Experts of a small language model: 6147 steps.
Below are experts of layer 6 (counted from 0) of a mixture-of-experts language model. Rows are named router (the router's row for the expert) and show model dimensions 0-95. Each number is 200 + 20 x the weight over its row's rms, rounded and kept within 0 to 999.
After each expert's rows: a language model's description of what the expert responds to. This comes from a sample of Wikipedia text that the model never trained on.

# expert 5
router,200,211,193,193,193,155,220,210,237,198,238,194,179,181,184,204,175,202,188,159,199,215,197,197,210,218,172,205,240,203,186,217,208,218,221,190,215,201,200,232,216,165,202,186,211,195,204,180,162,187,213,204,148,186,204,205,207,179,198,205,166,194,206,198,201,164,177,183,183,255,187,199,192,203,204,223,213,171,205,207,225,202,196,194,190,203,225,191,182,211,161,175,192,157,217,234
It responds to: Final pieces of surnames, first names and place names that complete the word, such as -ton, -son, -berg, -er.

# expert 24
router,194,172,165,211,215,177,193,209,212,197,212,193,200,214,187,227,194,194,202,191,197,214,195,163,187,218,173,191,230,171,178,189,177,210,192,182,182,214,199,230,247,201,213,189,237,212,213,164,206,171,187,204,198,212,173,175,175,174,177,199,183,203,182,227,195,208,174,171,216,237,181,192,202,203,207,249,261,182,216,173,195,239,197,184,189,206,217,189,184,219,194,203,189,197,185,209
It responds to: Field names and word endings right before a colon in infobox lists, such as Born, Country, Location, Police, Owner, Composer, Density.

# expert 8
router,195,173,212,170,218,182,199,219,224,184,199,168,194,193,204,202,210,210,199,178,194,230,215,160,188,221,198,181,220,182,152,217,179,229,196,204,182,197,186,209,219,167,169,203,230,233,221,192,180,167,234,176,169,204,197,229,201,193,195,219,183,210,214,182,198,200,188,168,204,214,213,190,198,210,235,183,215,156,204,198,239,216,184,219,185,193,214,191,186,193,181,160,181,178,188,231
It responds to: Nouns or word endings naming a field or activity, used before another noun, such as tennis player, football, production, educational environment.

# expert 28
router,216,195,181,207,187,179,218,234,232,183,214,175,185,206,194,192,220,186,183,172,190,175,216,192,201,232,194,193,210,211,208,217,205,209,230,191,217,214,169,214,210,204,207,211,206,210,193,227,169,142,220,193,163,189,181,219,225,199,195,229,168,228,210,169,191,170,143,177,215,204,197,195,221,179,216,229,232,221,182,193,218,241,176,204,210,192,193,181,187,227,189,190,193,209,193,197
It responds to: Heads of institution and office names, usually followed by "of", e.g. Faculty of, House of, Supreme Court, President, School.

# expert 19
router,187,219,177,180,211,194,244,218,217,190,235,178,204,171,196,200,208,196,179,149,202,213,212,195,217,241,156,209,203,206,171,198,185,188,217,210,195,214,212,199,206,182,191,202,191,191,221,190,188,202,224,173,165,213,187,181,175,189,175,190,186,210,193,171,227,203,191,173,188,217,208,203,225,230,248,205,217,210,214,205,209,217,175,176,163,230,227,225,198,217,183,190,161,179,206,219
It responds to: Sentence-ending periods, closing quote or parenthesis plus period, and line breaks after headings, just before a new sentence begins with The, He, In.

# expert 26
router,201,202,197,176,202,176,209,215,227,229,201,204,208,216,193,191,216,217,212,182,183,212,251,199,201,227,168,202,206,197,182,196,157,193,220,171,203,215,200,219,219,176,206,193,206,215,226,183,188,151,218,158,182,206,201,218,190,196,195,213,181,209,205,191,223,197,174,168,210,237,174,172,237,206,227,209,216,158,202,180,214,204,187,197,195,214,162,192,176,206,191,186,172,160,184,237
It responds to: Closing suffixes of institution and subject names (Agricul-ture, Work-ers, Arts, College) and the == heading markers that end section titles.

# expert 38
router,182,188,204,209,201,173,203,211,231,191,215,192,193,184,212,178,196,226,201,186,184,248,222,211,190,226,171,211,228,207,170,202,183,216,250,191,225,250,197,209,206,218,184,197,228,208,200,195,177,169,236,198,192,210,171,213,195,190,174,203,177,209,197,155,224,191,200,156,204,199,208,189,222,220,222,204,216,189,211,186,193,213,173,204,189,220,156,181,199,214,172,182,164,207,207,224
It responds to: Common nouns for time spans and quantities after articles or numbers, such as one, years, month, each, people, km.

# expert 10
router,217,185,214,184,210,183,259,220,221,195,208,190,189,205,175,227,182,205,199,175,155,217,200,198,211,229,185,198,240,200,174,183,195,219,219,208,219,192,184,222,213,181,213,220,229,228,205,184,184,196,215,214,194,230,210,190,190,173,163,217,183,226,194,205,203,231,171,209,210,214,210,208,186,183,193,228,210,217,217,183,204,198,206,206,169,191,178,213,186,220,189,192,165,191,260,241
It responds to: Articles and possessives opening a noun phrase after is/was/as in biographies, e.g. was a teacher, as an assistant, his.

# expert 45
router,181,182,199,199,216,169,196,226,209,198,218,173,218,173,180,193,222,205,174,162,161,202,222,169,167,222,189,226,209,189,164,225,198,201,220,228,223,180,204,217,211,174,190,230,235,203,193,159,182,191,212,196,185,205,182,195,199,178,168,201,195,207,220,175,193,190,165,193,212,202,180,202,216,172,263,192,223,210,198,205,204,216,183,229,205,202,199,226,175,233,195,194,202,194,218,209
It responds to: Adjectives and participles before a noun or preposition expressing size, degree or importance: large, total, significant, capable of, increased risk.

# expert 35
router,192,223,196,219,191,178,246,248,220,210,218,194,204,208,211,193,218,192,186,158,200,214,181,196,226,197,190,192,230,194,192,172,209,201,196,191,217,216,204,249,220,174,194,176,195,225,222,195,199,209,189,184,180,199,215,189,185,192,197,207,172,217,203,213,201,161,196,188,211,242,207,165,183,179,199,214,251,177,236,162,212,215,190,180,180,217,207,216,161,214,195,190,177,188,225,218
It responds to: Word-internal syllables inside South Asian, Slavic, Japanese or Finnish names, such as Ignj-at-ovic, Sar-as-wati, Mitsub-ish-i.

# expert 63
router,202,188,158,194,228,156,228,211,221,193,191,176,203,181,174,188,182,222,177,196,183,189,216,216,233,226,164,199,207,210,186,200,204,220,215,204,208,228,211,220,183,178,195,200,200,223,218,161,164,198,238,208,166,206,170,204,210,190,204,200,187,228,226,197,205,215,177,168,174,229,196,191,221,219,221,216,216,166,202,203,199,208,200,206,195,203,182,225,190,244,181,182,183,186,240,224
It responds to: First names and middle initials of people in lists, tables and bylines, e.g. William, David, Harriet E., Isaac, Neil.

# expert 41
router,187,194,210,184,216,191,213,208,222,226,208,199,189,199,172,213,181,179,185,186,150,239,200,189,194,236,191,192,199,203,183,191,188,221,209,185,203,198,203,210,231,177,200,217,182,230,214,151,172,162,222,162,181,189,217,200,187,190,174,227,193,224,182,178,204,186,195,194,198,219,169,177,217,201,220,175,213,185,231,186,218,219,194,220,207,207,195,208,156,232,209,201,161,165,222,224
It responds to: Possessives his, their, its, her, whose and possessive 's before nouns like own, father, plus pipes after table cell entries.

# expert 61
router,203,172,218,183,230,175,209,208,227,179,210,179,174,203,189,209,223,189,179,190,188,237,231,174,191,229,189,192,198,198,178,196,182,212,229,196,187,200,204,207,241,172,171,225,226,200,207,151,166,188,249,158,190,183,194,235,172,211,176,227,200,197,197,193,202,181,167,180,192,211,196,175,218,173,224,194,209,167,180,195,228,222,189,215,189,204,197,208,179,192,204,194,187,205,216,210
It responds to: Category adjectives and nationality words before nouns, such as political, military, professional, European, medical, as in college basketball or French battleship.

# expert 51
router,167,202,181,226,215,194,213,212,208,195,203,186,185,186,201,176,191,187,171,175,153,228,228,196,219,208,176,174,218,199,152,224,163,235,223,198,219,205,185,223,222,191,172,171,215,213,216,203,191,172,215,211,158,193,164,222,197,188,194,208,184,223,208,181,232,174,203,181,215,218,191,192,196,237,202,201,219,196,199,158,220,222,201,179,202,211,176,182,197,213,204,198,206,161,203,209
It responds to: Plural nouns and word-final plural pieces for people, places and things, often sentence subjects: people, members, students, buildings, stations, polls.